Weights of a small mixture-of-experts language model, trained from scratch on English Wikipedia.
Size: 11 layers, width 256, vocabulary 32000, 34.3M parameters.
Below are experts of layer 5 (counted from 0) of a mixture-of-experts language model. Rows are named router (the router's row for the expert), gate (a neuron's input weights, with its number), up (a neuron's input weights, with its number) and show model dimensions 0-127. Each number is 128 + 24 x the weight over its row's rms, rounded and kept within 0 to 255. Numbers have three digits each.
Before each expert's rows: a language model's description of what the expert responds to. This comes from a sample of Wikipedia text that the model never trained on.

# expert 3
What it handles: Possessive determiners. Possessive words and possessive 's after names or nouns, often in biographies, such as his, their, its, Gogarty's.
router:135155128155144089115112138121092142112134128131115104128121153109128140085132106103109175118180144146134143119123142100203133140093101175141135112086118133123143152117136110130125134131144090124175122158161095134152134148176116122106148166123154172119145127143106144107130138092111108114147120101106134131122160152151094160100086141119110170099121107131151100139142120113098116144113
gate0:139152128141132141131153132112120144175110159089099115088124128118116114133147130124132057110137152088094151147129164166158135093136150149099087171131126168180110077142078139138115118110154104139133143108137166106146148175121132150161105123120110180122131149154135128131109130129127111145129120110118080122156161127126127131100160097141137137087148085096129107107114102138139129137119
up0:130176127134116136064147183095099120172107140078154137124186150158158149125124099138142079120128123125118136118101126163121174118094179120125119097136139130127085106082087112138133099160151117188109145130142136127150123142164088136165117128142094156135154152113145130153142116147106147142133140169134125114105133082094155105177105165150153110128138140142132122149123132122128096132132
gate1:113117121150125149149101160128106156134120133101130124169115132141076113162125167106130126138150111131104137135165149114117104139114117156127117139130084108126156116101104118117153143109116077149157120102115122157126131136128146110111093159104104158146115144115104125087101103106139112117121144114129121142176141172128127175158113132161133156120135121119157153141105143129121119122128
up1:138158132121136106126154133129103118139110145184123118076128137124126149093120128098131141121144171154145106154100159124155185115158118156133093122111088111131129123170131165163128141170186099136093124140149137148136124155136123121110060075100166132107160118145075134211140077135095148072108129119089135134120147149114132111141127138131116104121137107124137115131125150134166101134126

# expert 17
What it handles: Personal and place names. Given names, surnames and place-name pieces, often the second part of a name, such as William Howard Taft, St. George, New Westminster.
router:130164160137135107131159108120150081101117109147126110161109104131113110134155169111166163133106129140139132185139108154151143112149153111158120086152143125127130145141155135163130142139107181079118144135134137127169164138136157129116150134104143117150098141128198148162123097125143136137108103104193112154109151153101152096150142141103121128088105161162152145098167139122107173108109
gate2:112096101119116105162153099147092103121114121143101129170148134153083131127123152152133142149116163141094113092097073113149112131142132177104139109141155090162109178139160133141113138140104099091108117124152218131123109122124115135164166141123155116129103164157142144125113120164165117134071104149180149130132136135133173162159118117097156126127109127103119105091143106105142172126095
up2:111122146147110179152099137157166113141106108096163089121124158134143088108138119113135159151156084133180102155141139129118148149078098133132127129104132118115087108134138153134100136163091171108123115146122114108171119138112158148076120092146166138171152131077124108149135142066145099119131127155150157133132135154103134132130142121120144119105135103147135143155178132126098090137132
gate3:147077096132112103160102156121139094143125163137149186097109137118116125187127092138139094137116134103124196125134175121125115091137140135129121137161113140131105128102128113157132186119123157151136137087121154124152105093124158132103118114132134126097149140144113116069101092168117134089176145113115086121124144103140136157134173127112117138108113127093117155118097131164165115100144
up3:132100126115074136147098164153141151138176126104161091132108112090133133144091149149102126136131139169146160111107120123133166068096120125087164177164102112115121126139120133143136135119102158137115114151094115125150098137131115163163145129176146118122135099106147102149129119109114137073129139104113102128108106096110122100112138123106151074176090113112155149160108121125128138124142

# expert 8
What it handles: Personal name starts. Given names and name particles opening a person or place name, often in tables or lists, such as Mario, van, de, Mount.
router:140128086159124140125157083123160130141179147150112119128137165163101140158124160125114115152129093123091183155119083123124107136114090125149148129105112134130117138141129108129165133132149119132119103114138155141136136115138162161114115134093154128121096135162081166158151079148178118124132108116115139126111120115168151127116166139139142111131140130089120110119129138134139165123107
gate0:123168172158147122132099097115133129111146138103140117138135129127139133103087126130119065110091076128124122078156127136116119140138119109163139161135125087118118118091129076123184106144105130153147121146174148161123152112125109129141122118101152142091062145124081126162150102119124141132108135127070185091152127164115141140158129132120116094121130131135124068123134120077174142142145
up0:117156089128132143119134144106145154151158142138095164162111114125165152134134100112155107178177167074152104142079110123139144149131207123149126112092160174076147126166131153148119136139182139095151117110092112152145125153144134107127130123156164138102113140141125067117162113097102153101138176126094155159099113114113095162148094090105114147123120116131139154140143152120151092118168
gate1:129128135152053155162128124136126109097118173132106154179151153106120157118177091049121152139132136140118150144140145112116139101140133118158143111095145157125138146134111135170133102123118109150152117171105109107151134168139154125071146109117155155144151114145177158136180106142137144138174137130110109160137106130128116081168168135117152139146153149112107145170132115121154123070175
up1:115162130142085134133149119119133153123115164093128081124128152148131137146161108110141151156126136171095114096094119156140153088107152131167135149098180122175090132127136098095116100139162131138189129162137125111153116111144128115117162097126131110132154133133141134121173084104137118121133084134138045134138120134148168080169150055110144117161148111078123114134152166099162155104147

# expert 19
What it handles: Name and code fragments. Word-final pieces and digits in foreign names, acronyms, song titles and numeric table cells, such as Asha, SOHC, 2013.
router:142148152088127142149165140099150121142089092134169130100133126172104120149152178117135155143111129133127128132108122138149164137135108138161149062113149091151154153130100121115113119136143147187100116120115135092149096151105085142139133119122157120133129127093077106158118097070174131127126135147142152113142158124140108135131112104133126157132139127147132125103168151087148120128093
gate2:147103118141112166124190111190128105100147162114155127124094130137151106158121101137157120145138116133134090128102141130141107137202110082164163154128111154111103125139131114117106131097131116118106171161120100136138086075111109118148143127130152153110160100133150118122110137136139123183124145113107130138125104112142156120149151131138158116139128148150101130149154129112178101114093
up2:132115117104162150122132131138145138141063119123161184116152123115175128133122131102127123109071080133184139110109140083146095129123176104114131117162130137094119101126091150133103072119128151125145133137126105108140126121177133083107125135098098135119124102073144131117194103076103153132125145119126104154127133128143097122114101124134123106126108069102145094166138155095094121144120
gate3:126145119102151118123125160127135143115102084130142149164154136172156105136126126128074152143122112136138113123110122115140163196185116135136108128142167130135137146163136109163096160156133140094154087083136125143085128130145162128140105102125103160084145152112153112114114133135174153194134113136190110121157119138122125164141125124138137139148116110105132139150156152131162107140146
up3:123122148134104126153122120172153088113167140138164103105138089151122146146122139108150123146127120151106109170158092113134094111118114134153141121122112098113123137160136148131116113167095117124132107140132130148158129085133115137081112084069113098134132130160114144133173157073137141126134126138126084127094141110133150092142084125095144096114121132073157124148127136146099118125140

# expert 38
What it handles: Line breaks, open brackets. Line breaks ending table header rows or paragraphs before section headings, plus opening parentheses and heading markers like == and ===.
router:088114143100136124145162159124119091137123146114125123139114112096148134152111112144143085142177121127149125096136146085154084144151142119119127136157118116115138154145107105126125114144111119088145097103094124091134135132108148093133087152149097124098118134130168108120121132133136137124119126132117093113144113149112096146117138117140112142117130142098086125153062096080130069138158
gate2:136133161095110132155134104135144125136120150136123144133112116120161099177115132121173096155129137092126141103094133101117141141124146127132145105144138102149163109156113137114106127169135109162141120122111120112098153092124120137158099107099126103133114148123111098140139101107127162127080130153122078158140129092111150127073128130073125138166112126128109139164142099154160111131122
up2:143103098167130097106114090138103165178132136082096121139130114127145109113125113158107131123086126135118145111145108105142195098080108138164106065147109157127152127121139104145137122123147081065117130161095130141129127144138112084125103123133121094125127126165138138083114132144120107134157113097140155115085133091162140111107119145137110085120175123078127114111137138152149116114103
gate3:128173135106109045107090126091120124132100125106125171094112124090062116113151113153131139115129140121130150110084184148107180148112098093136169154110143132139132115147102105115088123120109120158144198140085127145135120110109132126148132161081106129164146109194132119108144131099123122121152175168162111133108129157133163156123092102117119120130146115128148126145126105122109145117118
up3:149109118160111172108122110149141132164164090124159084125131155138090121108132157140131137135151110125137097136098080159163087137098125120119113126090149093162139150146136163151167112146138135097130136129168159118111109125120104099086122129151109110100112145090129127130127120099109126137122086117121185109126157110107145108142125140129141125091109122148144074090110095124171102157106

# expert 62
What it handles: Rare fragments, taxonomy. Short consonant fragments inside rare words or LaTeX like mathbf and frac, often in species taxonomy lists, such as Polyommatinae, Prodromus.
router:153126153109141136133108095086123119069164099171125178105142117068131122119188102115129121088129109104152164139108153131122111125113142138137109165152116149123126130139137099071137131106127107138154140093162154121096130141115100121127131117131139155144140115125115142133122164103136117140111104153178142138123121117114114117090115115124142122124106165134088131107089148110116116150174
gate0:121119115105106154160105122083174126085171108158088203077109137112109108104126150140193111107094167098143141141099109113163080124132134128145139167159130129121155117146169133112137121101114126129171140103167153131101135139107100132145133129142123107116135119170095158126132115093136099148109140180112119111148143137122129154134093131104140084110174105130106157145127138117115108142134
up0:102092108144126106125129079101054143125156127101152148100158128120130145115095121150136105136147097153147137137125112155145120135125186145109168097108113109115139107084120101132159132149105110137125118139119178139135131132164131152173084126154128106085147124137107129121137112105149101116128120128132153134123115132129093117094144168102107138138136131151141164142154116139085115161140
gate1:129115109064121090103087112146099146145128082148124169166094133140131155146136160169132153100115115105095120138110153124128131139124118128099143133137102134112095134100110148110155186108110119125109115128147141108204121107130099149104111147139138135102143100150124111106104138113132114110116126121128106154140107100135170104148148180167154147141092115116099158132116139148138136138127
up1:139150147131156116153142127120106122105149122132075139142137149113142122108136112142119162112146124119103096056120098115165148120144116133097155118116144126135087139132165152111151115084062091096164086101130122136110120118103121154166144123170104125111167129141114137090112124164145131117167126136196117132116143150130128138122111126149184136168149137135140099118159143147084149108053

# expert 39
What it handles: Roles and kinship nouns. Nouns naming a person's role, office or relation, often before of, such as member, coach, grandson, goalkeeper, politician.
router:155125099149150106155152089098147119155150150118140145112119156083119165181132183110091125132105107095119146076113103176130132108081096159136102110113102128140089124114154148103132135147086139105039142141180139151104118136152100145161128141161128130142140127139106112143130139161160111056118133138100107153078112083150171130153165126143126145101132140148128148092140131132115151143106
gate0:152069112067119131138117126134129107152127166128145101113129155157111102118136139099169097150160115120094131113117110125114112093124092171097128093106147136111107106127135112137136090140095122138113135182161145137097135114127112148166104134111119161152118107149173137098121106190126100109111131170135157123112122146109122130109096125139122121143123161155140117113103171155147102170097
up0:157159123107106117113150129128147142065148149123126132101186139114127139138122081126121132095104186135187081147147144116157121151165140101109167178118128163138140111154170130126127129124140095150146141140089112151162114121140164100139147094167120124154121146106137118063140126104084144141111096102133114100172110113112128168113118119107129132124130094108157130132137113136093124084103
gate1:125108135160139126166088123122128114147142164101097102164128219087138148176110143114105115145122122091066128086103141153118141106131124133113091047128080127116126116119139151142111162104099122143080146145144171164123118145158133117164112192149082087081156131128102118167124115146147090142133136121125127121126114112149158139138148126139157119159152133157129140109117123153109122130143
up1:114148137113143154106113153108150129148111125154141130129144099166112081068095120170113137138159120147179148148176129085150150179110125104091172187148152104110096119116121135134115123145148137181138124114120114128129091109144116098079119135137146132145108108096144145087105089144117180182154138134181131123134105118091115119162122150122105137109113134101142131151110142146145107122079

# expert 15
What it handles: Word-piece continuations. Pieces inside foreign or unusual names and words, plus apostrophes and opening quotes, such as Kånkens, Ivanhoé, mezzo.
router:125126113085193116098120141132172103082126101146128092139117128177146144145099117155081098104124150142164091118105152108132127115124194105110127116103143096132072110117146103139160095128155149098149124126128138149118120199144103129136106148146163084133127157144150084176123170153129147075144115084111139141102146141142121111148129125143066111096106093101178136156133104124166122132100
gate0:109156146175116128114144088101169091145104133140111133142118150171154127131129100141120145109123127117150181147091141156175118134179126132174117183085145133175146113160145106119119144092144156163106114101172116145127138119197106117101135162142124076135136148132126113101137128113173155134191118144125102119109153135125102128124107154118127142053158146160121125097085142110131146132152
up0:122114107102113119106131162138088140097093140148179126127189150100145087084161130153080112136123140150135117121092115145134081156103117135150156148154145136140120159140152117123157118111138120112129107134126154147116121142149115128098124120133121125107163153170115119178138139124176123124118149144146148128148173148097153123125130123164078100140125154194119134169091144155070172132116
gate1:107121148116134147136130150148137140098152116092163143120108130140141087121176079135110128109115096140121147128122105155153128139113185135136129098167138082133095095077118151124146177103136141122138144141111128155130106170082120137136139122165098088117134159129128162106093128140107128145145118173141160103144158141081149121105096106119118129115174126139118139147128162088107087135122
up1:121154125128132077163131121139121130097143141121177155174140093083136081113147179117116142121133121144127100141137110127108118143111096118121153094092072160103158117143115155089086158089131081127102103068104133069170177115137145115098134115114100170114128095150160108096098148138126092128097150159129114139137176136119104165108117107078102126101143130163148179107107114124141110128103

# expert 44
What it handles: Infobox colons, breaks. Colons after infobox and taxonomy field names such as Order:, Area served:, plus line breaks before headings, table rows or lists.
router:147103135113143123119131104106110106119105151124150165082152155113140095124079071140120121123189151135122095149115097102120078133182121169149161158165095134103140099123093076130161110130141119131164165135138101127143103098136149106078142107150139129141122174150145145129132124132116143100174109124159116137119149097125177111116138134133136150101116152134106117110139132125119140130107
gate2:144114112151151113110155122132127128141173138105148146099118168104132117139112137152124168167109142066098153140107122069148126177098098143114145144136124156162147153072097086098128117152124131113133090127096126111143121136126146109122132159103117082114128145153126165099100114122105120116144162101091111097109114142134138099118171147146138111106142113116119139123082131135081144121111
up2:179182119108114129118122145127107136129142092145123095170138101125150131154182131094113059119129119129161129111133095164144159136111137123172121117106122098097127117131178177105148105123128138129088156137132144132147107136180103130153126121141146141112160101074130124160120161106134122147114120136132127153131100145133127151151111069131127162148081156123097103143132074123111120116127
gate3:148100158159128151147152133110098133133083128134113103088166161140114094089141130106144168129146153107135161169101141125131145111201144129076116145109112075154135102146081177124160103109141134156108110110135163110152128117101116137106093125126173105116130116120119102162105140114132100132117137132107082116128108122123136143152136122161179142132145094175134116081089153113116153129129
up3:130119152125150113089148116133101097094107158131140153134154094100186109113113103153109125149133148164095134129085110161129147116102145145142179132140115096129117108099069123107167107114126133131097154098131114105128118160153097162110146115138108180139129124102098101149076168138120112153155097125169145114102125137137144126123101179094129157115117093157119128085108130111106103148103

# expert 14
What it handles: Word-ending suffixes. Final suffix pieces that complete a word, such as ing, ation, s, ed, ship, plus closing parentheses, as in stockpiling, figures.
router:111129137118091105110139101121197104146118154081186105132122129079121116152148128125149108114133144164146121130129140145101130091108113113166113108160113129125140139137141141191126111175144160121156166154142095113130107096143115105190144108139111109164167124103150159116127091136102144100105133152161109137127129151123160137101104115173123131148143132134134166187149148115157130109105
gate2:113131155182139131133128149115129127148178144092142123152122107139099128149130115099128128166138135110170154120121099109105089118104112116154089151130145164107148098145125117195152137114106112121143166174143089164105122120092123112130143124128094111137101136142143145089089140122097122114097144097158173107147118127132132141167098151118149094132119132104157163150125106131108141125147
up2:112152114125121133137089168155174187154130177150146080118158120113117159121139099131120149154135132122108120111133159105124113144157096132141117141114103128125108136143107127104117130119134153150152149144143128164088123077110170125153154112109126103111121145139091113094113158124143075066133135124161101099121128138135184172105131126172126153125132124122137112120118148155161135146144
gate3:124102114168126136120181133152132171177150168121134106146122150102113154101166153114170135114106144150093110136117112099165115117132116148133116158123136159125135132132157110100113150122141107158114146128168136116115130093106122137149116165077122095108123133170121136101126120146125115124150089097191117075141117152134120140154136109182088130157143108129108149143140120130116144163105
up3:149098136124143110160154120164100168199142139143121151102147142108144121149143141138097121105130153143128118146124153153110147126120154105141204096125145182123130107083111125096114122116139119133162133152119116121110152156142132106089143119111119096147140104140102114095131136146135140159128100164119103107112091132126129112160123111161136120137101161120104087133156161145129132099135

# expert 60
What it handles: Spaces and name fragments. Lone space tokens in empty table cells and coordinates, and single letters or word pieces inside foreign names like Qutb.
router:176124148086104157116119102149110111112130132132143139098145167123155131107151111129090113120139128142170121160133184130137157146149159149135137155107118158137126121143104125141077106114080119118106126140123108109094132110145216130166171143149129123148135137116130119131128130109150118166118134172115145160106112139105137087079132127085136124121142121136115119103139124173112113133101
gate1:151108123129119123120122166119154149140131095145104164085165148143113138125172153165078122122137169115115149092096183100132142158113109127095090146105113156140145125171129118106129157135153068098132103113115176150151123120111123145148134147096113071129107137159153119136157111124151130088152139137188118103152161162103187124125138114121155094138121139074106126137108124135131075142146
up1:114165117105105159085141110117106071094122130109106102137098103129126130100159117097164098148138139117116123133122090129124114087179129137174128172146134137104115154178099126133136144133122098118088078113095147104135130126134108116131117100086168072138159111160149113095094153113132151102131109146154194110152116120101113162137079148151135108125093166110148158105144142107117123108141
gate2:115101117148143109123083100126078135111140079124152151131139149136146148168154135109117107113138113103145126138137161116146098109114164134091138155093139207106126158154096095119122158134069134136114148116145138117152153150121149152110105106098119130108132136145152133150149143132134103095164091113120153111165185103116155132172132099143119132112100121149110151117103151132122109154162
up2:112123170113134175140122144117103140111131084138170133134137149119122132145112141097118074093150118158138118158119116143143142163149116081110144055135085170075156167138075127146133136107137151097109131078172124126144154128126147145117090114127135164149117110105145121100112148102140096165126147127103097148137136135132184149131114109104094137128102122137144137110147101099161139171140

# expert 20
What it handles: Conjunctions and commas. Commas and coordinating words joining clauses or list items, such as and, or, but, while, and commas after dates or names.
router:133147140180183152101159145115100161161137130143129140103125083087106095117150076111140120096107139122149131114144154153132110131113114187123159121113146132113139124155184137137124096155110130115140144109181156122150122137118129129135147124102162150134166136140136085115142109111093108103178132132128095140140135121110125130130116124130132118170132078132131127134103130132137117104097
gate0:139154100120105109140136123129102128155130118118101116119120111139114101121109124146098119140134146102107103108184125153075085135119101108114156129100134134114119164157116142109128161125165137141140133152092150124145115165147100125101141132128095092194123128156177114142114118137121139105157096148139141129135111121108117135135101129127126139099149124092175109135148124147119075137095
up0:110089085108122115110144120120144148172150090149112151118116101114106156116175109128151118128152153117097114122130106134167149131125098115149123138118128104083118127112184120117121093147145116132164118130083138135131116140134126116092173145101105113192159136139148170152122073168111122106117141117119111125121129086156189158139121157156142142157112145095169141112139144151176082153099
gate1:134113135111096114130180151107092094138119143148134102176134117098109057132114163095149127121119125073115129138134131093137091127125084172103134158131133162110128111093115106160137119119143119133156116115147132113128170148116158122115153147142130150092145106121083128133161102067152148133151137109096089132105121154120181142122131139163132114114121088121149131130119114167100081096114
up1:155136124142139126172068117129124115099140139153141125096111160175158174129167153118140167133114115192132095146166128126144175173129157097160113126137137120129125160134115100106143147107092185129120159140104105127159108160147107162151138127148133153115111101105141163144102095128137178131080153136121148126134150143132142156120116115098137123118140136144109125110167141087159170142136

# expert 34
What it handles: Numbers in tables. Standalone numerals, mostly in sports and statistics tables between pipes, such as 0, 3, 142, 287, and pieces of long numbers.
router:142125159097125093148171144132152090129139097141133153146167150147113116124141162086134152112164108129134129096113137124127068171125139108178134112137142130141129109114115157116123101159121115162185140133152104091139105140184119115148070103119168110155170138063141142105165126138140164175126111124113132185119142109169132112159085104104148113151107136100126115132176143116110139144134
gate2:099126146140138127128135126107165102143151054110159126125103128123125178107144153088146126104122134094062122150113144152120113135147112076103108140102161110118144122142091138142131121127074141102178116115082149156172110135142149112135132100115127119150119117120077147138150091136105155121127107102112147116154093140113110129112139092157111145160135127090133157134096132078107087078164
up2:155113134070129120133089118113109086114130147101178100126123099137123105084108165139147104126095117122065116118119127124119135110162111107122133136132108122134170117137140154130117111107134145155177133108152162143172130142142119104133117159161151122157132082089077141143117108151131074130139082089107167122184129113107111161093136093129122136129134112146156118110154131126143076120140
gate3:133137114099126093122096110143083123142124144120142125151131162161156131110123122139109109118117109118105169182140118099109130112123138134094123107126124141166161117144154132122135103126098159104114125126121134113172100102119117150151148140097134101115089120120102119119129127115093167149098160145141088137074134158152201115110140119113124107130159137152091175162125155086134108106151
up3:135127123133122158151097128125112117175129122158165106137143156075165174131141087126127106119137083121117117144153161154142109150156088111111135139130108099068147127129090139147154123113129100104143153143139112099149102140088149122154129131123161102099176117152101133133105105141105132139058137152164092099100163097137125137104078118139110119115081133145143119170122134095126108145135

# expert 55
What it handles: Subject pronouns. Subject pronouns starting clauses after periods, commas or time phrases, such as it, he, they, who, this, which, before a verb.
router:137151140126177127146122110089141156123124128139129161126117140136111105112126153122119127127144147144077132166142115161147142102174138117157139096077151084101106111102097136131091159120157117110085190135112129127164138151117130123152146141151125186121155124137100149100125133117099141161149096141155080106137100117135140148123122128155085170149102136124145099112104143157151103138133
gate0:161121162104123115147149132144146134112098065135137121110113179161122134120093137116105126120086156114078104135106141168171169138133120089114113116118141079120115153115125118133115132116155081116152124136121131108154159174112130095108134138095090160112156160194130106100095101139072097104134078127124092123184141139112106164099128068127129145079123114139122118140106152090107163144165
up0:125137110172144142120152116104113137140165157079080117161094067085142132155168134117136139124152129100112187144161092099089119111165138112114082171137127153141119107114122145092137111103165103135125138126146171166134113095129096137135106117150084108137120122120129133109151171152091131149149119124133117095099119133143126112122114162162150114161154141138102096153086134142127086118140
gate1:082097131152132162152121138098121139147105077153126135149130120150138136119144136088148116141149163155132125180113091116143145134156148122164140094097128109097177127142133122116128168126161113112114166169084152146134117145128165121103173130149153152088138147128115125100128139134074136118152127128140074133105104159072157126179095136133079147157109171114124120120092112156136106133159
up1:055113161133135132110102100164102132131112113131137139120126140154109133086126121052132111128107130133119138171139076095128106160131165106156156103099108136104165115141154125118141143109171101123092161175116148165129147138156139118117151165141164147126158094134135144133105171140104123151138136111147133126094106116108162122156129112087123112168104143154094156111142136138113107163128

# expert 49
What it handles: Prepositions before phrases. Prepositions opening a noun phrase after verbs or nouns, such as in, of, as, including, during, from, in known as or sold as.
router:153149128086150129118117105105152075128130104121152065098153138124145175107150121142110106099170173128130102102161121141106127086079143100090157191132103116138121143082134112099133098147137144141131122121138116117134136138143116123144172144142190142157123161123135152108124142116099142132091151135148142097150123084133170126153157123126099125109094130169127137132193097117168133136145
gate0:120112088140132126110105109129139133135108185117099125127091090097072113178185132124119082160151153140164138077135123101154136130099115071129144135130167131136088155155130108119117138098137127107138128110119120147121151139125119073112131141156105125156139141187136120078146116127104176110137157113101105131141116136090121071140082150117127114145122144120133147148109101101103139108140
up0:119118137118109088098129150165126121075128116123164136121139142144145060140122150105140120145131106119120122086117126130116137080149086156125114116180134119124144141159113100156128123159153131147105140132151150136123139107164142120119158141108150131137132149095136081141122098129130105185115157155074128099167146162148104127118163090142106161143136122135154122124121117136136099135110
gate1:137111141106117087130158123100151124136154091120190107184134165159126134120119090121127126149110170122122136172093140130125115132089135103154106159149109132128140098099111141133148111151155120090130098131094118110135152111144099113093109145139190166178106113107096120141102167125100128150114184110100104140144103124111142148140148088145176086132135127137099140158098132136141088093134
up1:151127130128148095144156138166129147143114160136146120088140103142153131135089148164123158137151098132116125123137129105142102108148119153116174084110140129132101160151136140131147136092106138168147140110135111128143115110114104125162123110144147076101137135140130138094169085115133135114160080137129127149103122118140129088118118157093116144121106151131164098079116136097124174122095

# expert 25
What it handles: Foreign word endings. Endings of foreign names and places and of taxon words, such as ia, idae, Qamishli, Pambansa, plus heading == marks and species descriptions.
router:105124148105138117090134136135143129180105120167141106151162137141140133142151146145156169126121161138079084077126146182130115133141086142110134144144126097128104100141168146122105132145138136155134097132089114089123107118151090140120122115128143107141152117106113085085144104119124109129138117113157089137118154127121135116110079119134116154132162169149126093130129100132146140117087
gate2:100106125127114136124119135161151163159117148150136137154180145121100107141137141094115137166143129168123095129118133111123150149089106162137149165144144123113120155133171111133143126147136166143138125134136085094089107150151175130180090184143123110103130071140110110108147094093171078140129116106196102149156126143111084146152163117134148103155166117138099127153119168143133136103134
up2:097114117137107117114128152151082168140112135131104120141151141151147139147162138114125107153134129135074146129069134161142178129127089115135159128157085114151132113109145149119132117129155143131109115096123111131096129122120131133128122113145105124118143106111105150123116122142173099152134105129162143116092144162111119108131103141121122137124157114116100154144129128144161152121081
gate3:148154127150120119136117115166077114151092132116099131110157101136171145112136140089181109122118142137094139075154142174177103157164108084101119140154117146105129127120113127142083132131112103097142119142087173099134107150111114112099091126161102091124139165164125099117102098141138103100113122170144113112139132131114151090116100117159134156118150105117134127147139160171127162119150
up3:133124190143136106141125159092124124191143136092104117196127144147165152144132149118111153113122111096082129093119137122144118143107098089127143102094137100117145128127125111134203146145118129123099126102120129141127103118103124133148136134165132120118139167123112090128100070135144120074136134132142120101121128168133144142119097111119138116155140158179153135109124116129152154135135

# expert 63
What it handles: Sentence-opening prepositions. First word of a sentence, quotation or table cell, mostly prepositions such as In, On, At, For.
router:147178121167114123092129100112100155123150158111110128103116144136127171092112088120189118128128126075147106109190109110148132081111153151121152165113110137107121080144071105128135103120154107132175148117102126153138156132125107171159156156112158139157140153132147134102123135100148159130113174074139144151129141118149158171117168096174134144125106113115122063150112141075155150123127
gate0:123140121117102135142134148092148129160104126122113132151123112158144087091138144101164197108138089098139111076128100102132140117090120152122163112115112125136146127116096152105134152126147139146117103132115129119157096117070106080154150102140124095166144118114137100162151171153108113136146076126165132154123185134120158146140166146132168164127128164136115125142137170107145144120135
up0:137121162134136144118164114131129103111145128128162111108143102139121183143108124174088137150133161111140168116092158112138079149135169123150150071133154149138086157138168139127130158133094152131083124161168145146161109096146113128132152117122130128124088132132145171120148140155087092121135150150166087133105091142127092107138141130099145103129086119140095148164152110140154099089108
gate1:121097153138141149126130142133125110106105122124163125108160105110130150077116112083099100124167075128128093091118133108138125167115123123107094136126100118146098139121122134145118138139172182099159129082104143128131129137137142117117116099165122099104129129125124151135151148121064095131153111125119115142172150108150133129139122184104102169059157150146108164118090134148110142129153
up1:153132146154098120115116147132074069131143148129119120121153159111132138126130103152129105094134127131153111172167143151111135126150121163132112150133108162182134125127133131115129099165119072134090148126106135169148152121155143112156120149111118108160141144097160128153096129093136149135107159069120143104118149119165126179091162128147132140119136156137094137112125138150101163117115

# expert 32
What it handles: Quantifiers and adverbs. Determiners, adverbs and function words in running prose, such as also, most, both, many, such, and the suffix ly in newly.
router:121081142102153150131165144088130093152138154129109117107134103128088100103155139127151152111148149141194098094123132111126157121099124108136073117118129103105125106127135136104133153146139126133130164143121103093113120154143115101104139105150111110121162082107123119113143122129154140135167113123142135177116179084152156115107186100152176152146141134146143108125152142134152163122120
gate0:135114129159085131168168157144078129122154119123116148155137117101158135105150144125135160148159118149139156128098149119096168153110095120121097136102095112137138104117125152168095160125121100126137120153103138117128126109143127114084114117199095146100143142117140105141172091128121104125128093110161124152128156100147099133159130074158092124136122126129127112146110179116163132097163
up0:130176129116153095123104141142118136171119206129134105081126129156143164124117096143095087122094158151147153157130144104141151098103154117149185161165132148156137093151135105098111055158089158142131095129139133176167148148140141158179137154133139105194128140119138103103105117126148150162127157159111124115108151127125158148134123142112137129140131101132106146136134120138118122141153
gate1:105080147123140146179096115163104137125163168139138094142125123156117103114123119097111090145145135151157128131122079133078171127123107080106046173122128100128158145112115129100125119124125125143158131109093151141129154112118150108117121181119105140164131109133108150149132111121113137155138118128148124113162103122105165130078143140108125122112167146122137142129083117120134159109122
up1:081083105125167106124074128114142145111110137137100099159153129128075066134134135093140126109126110152196136123099091101120167124121081140102094145123101083136173178125138109107150135142134116156146145103121119132095147125107142127120148118113157114137141069121117133179114115127155143128159120099109161157131116121140098146116126150119167134087137147139115118116139100120111106105149

# expert 29
What it handles: Abstract nouns after articles. Abstract nouns right after a, the or his, often followed by of, such as part of, continuation of, reputation, absence, death.
router:139178112119106119120138086158132161119114156085139104097133140088131068144101113146142129127112133159151130093107104068126137171122181133163148122152085134127181189117163136122098110123119124117153127129156117129124152114130104163133123107161106108141120146154123177208161162122136141094133108113123078132122124121128125124119085111180128122136143160093119128111106168151096127136148
gate0:130136143121100123121107169109146134108085103120121073123152121077146131103081160121110139165155056101124144121126110125125118136157141192118114158137130183116108142142098124117101152127171122120119112125162161117127139142114143173091124121124145092098117095134158117139163150129140158130109123114130085128110130100121113135130115165157135155149146103093149153156121116093074158120111
up0:117112124102102150122147129133152108149176146149124111146088117148141117142156149076112135102113142139114132121177130122154131124124137128077150107123162081118121116119118105086141120126100156179103110154097100115169119120155164128152121145134135187126109185138128123121099108089123127109135135119173165146123119112114130098115127138161144140126101118165159147156115119159189098141147
gate1:142081127136151145106138114139105134129110149152139161154107143115147110085186129119128144163135114169084093085090123094109111151141133171118115127102182153127134118136154137120118132119168093098065120124113147127122148149089083124128168171127145100080140114183093145166086120122122132119104093096130092112080142143141109133117093103131136104111131118146113138151122143146098147127131
up1:155097109151126131114112127125185120116150167172098173173155150176110153115127091096124140148126121100129139124100105104128111139162105119087122131153119094118108139152152147121110143131100138096174139138160116135119148089141136129153137101115148108124157131139094095112114115152133109107149088144130107155097132109142142109088134081108090131147095142130143126130104113096135140116147

# expert 10
What it handles: Mid-word fragments. Word-internal pieces of verbs and nouns, often followed by a suffix, such as af-fect-ed, ad-vert-ise, parano-id, help, access.
router:135160140104126106129139118103137092110102136116163071115137148120133130123102126134130097083084124101153116147179098102148077153089113174150154121105151142084114122151117100101167105140107142164134122150130123152123151134178146166118090143109124114129145134120141157086114176121120119135107165124107114156115150099136088119132096186120158149100094089110168133133152139140103124118113
gate0:133138118182163114125129166128156148111133110096114115146158097141188099147149139127081138106110162148137139124135134141075115087108122149097147108101133125111110113124144112109129152130127129146132076098106141095123104106114146123145120127090114115117112168145131120133113090133170084139200150187145161150183129119145104131086121152128135131125174137127150154125146090125128113124121
up0:134157145139129132122137131137133147144132120152130100152083137142087126111151123126102146089112106129142144146102147072119138119138145132141070116128137106159132171135135124127127104150135102094132155126116151144143116106089123111118170091135149144123123114121152121115124142081084164151132118110078157132124165119109134159127143084106111139108122107136161135156106129123146122119137
gate1:133129132112166117117123130133105108144122124119157128129142117181146173157148133114120091140166114124164124150078103069158094159128134151101169084124138154139079124108122132153162130144149091105144147117125108133147099113118115124154144132129139135140146068112110104101178112106131117114149128120150121113115146114137131126124166135130124124092138139084125166134107105122161134154087
up1:163114112087116122106170106102120108139104067169153106122104104094115101111133127138138151134106121151124131141107087156139150158129144174161119127165145134133145135084152123140110115106145132092160135117141157090168165132124168157114090183117166121151143124098141173144109131117136133132147123176164140112132080107146117154129139155122122153109083143120109106153085112148124133141102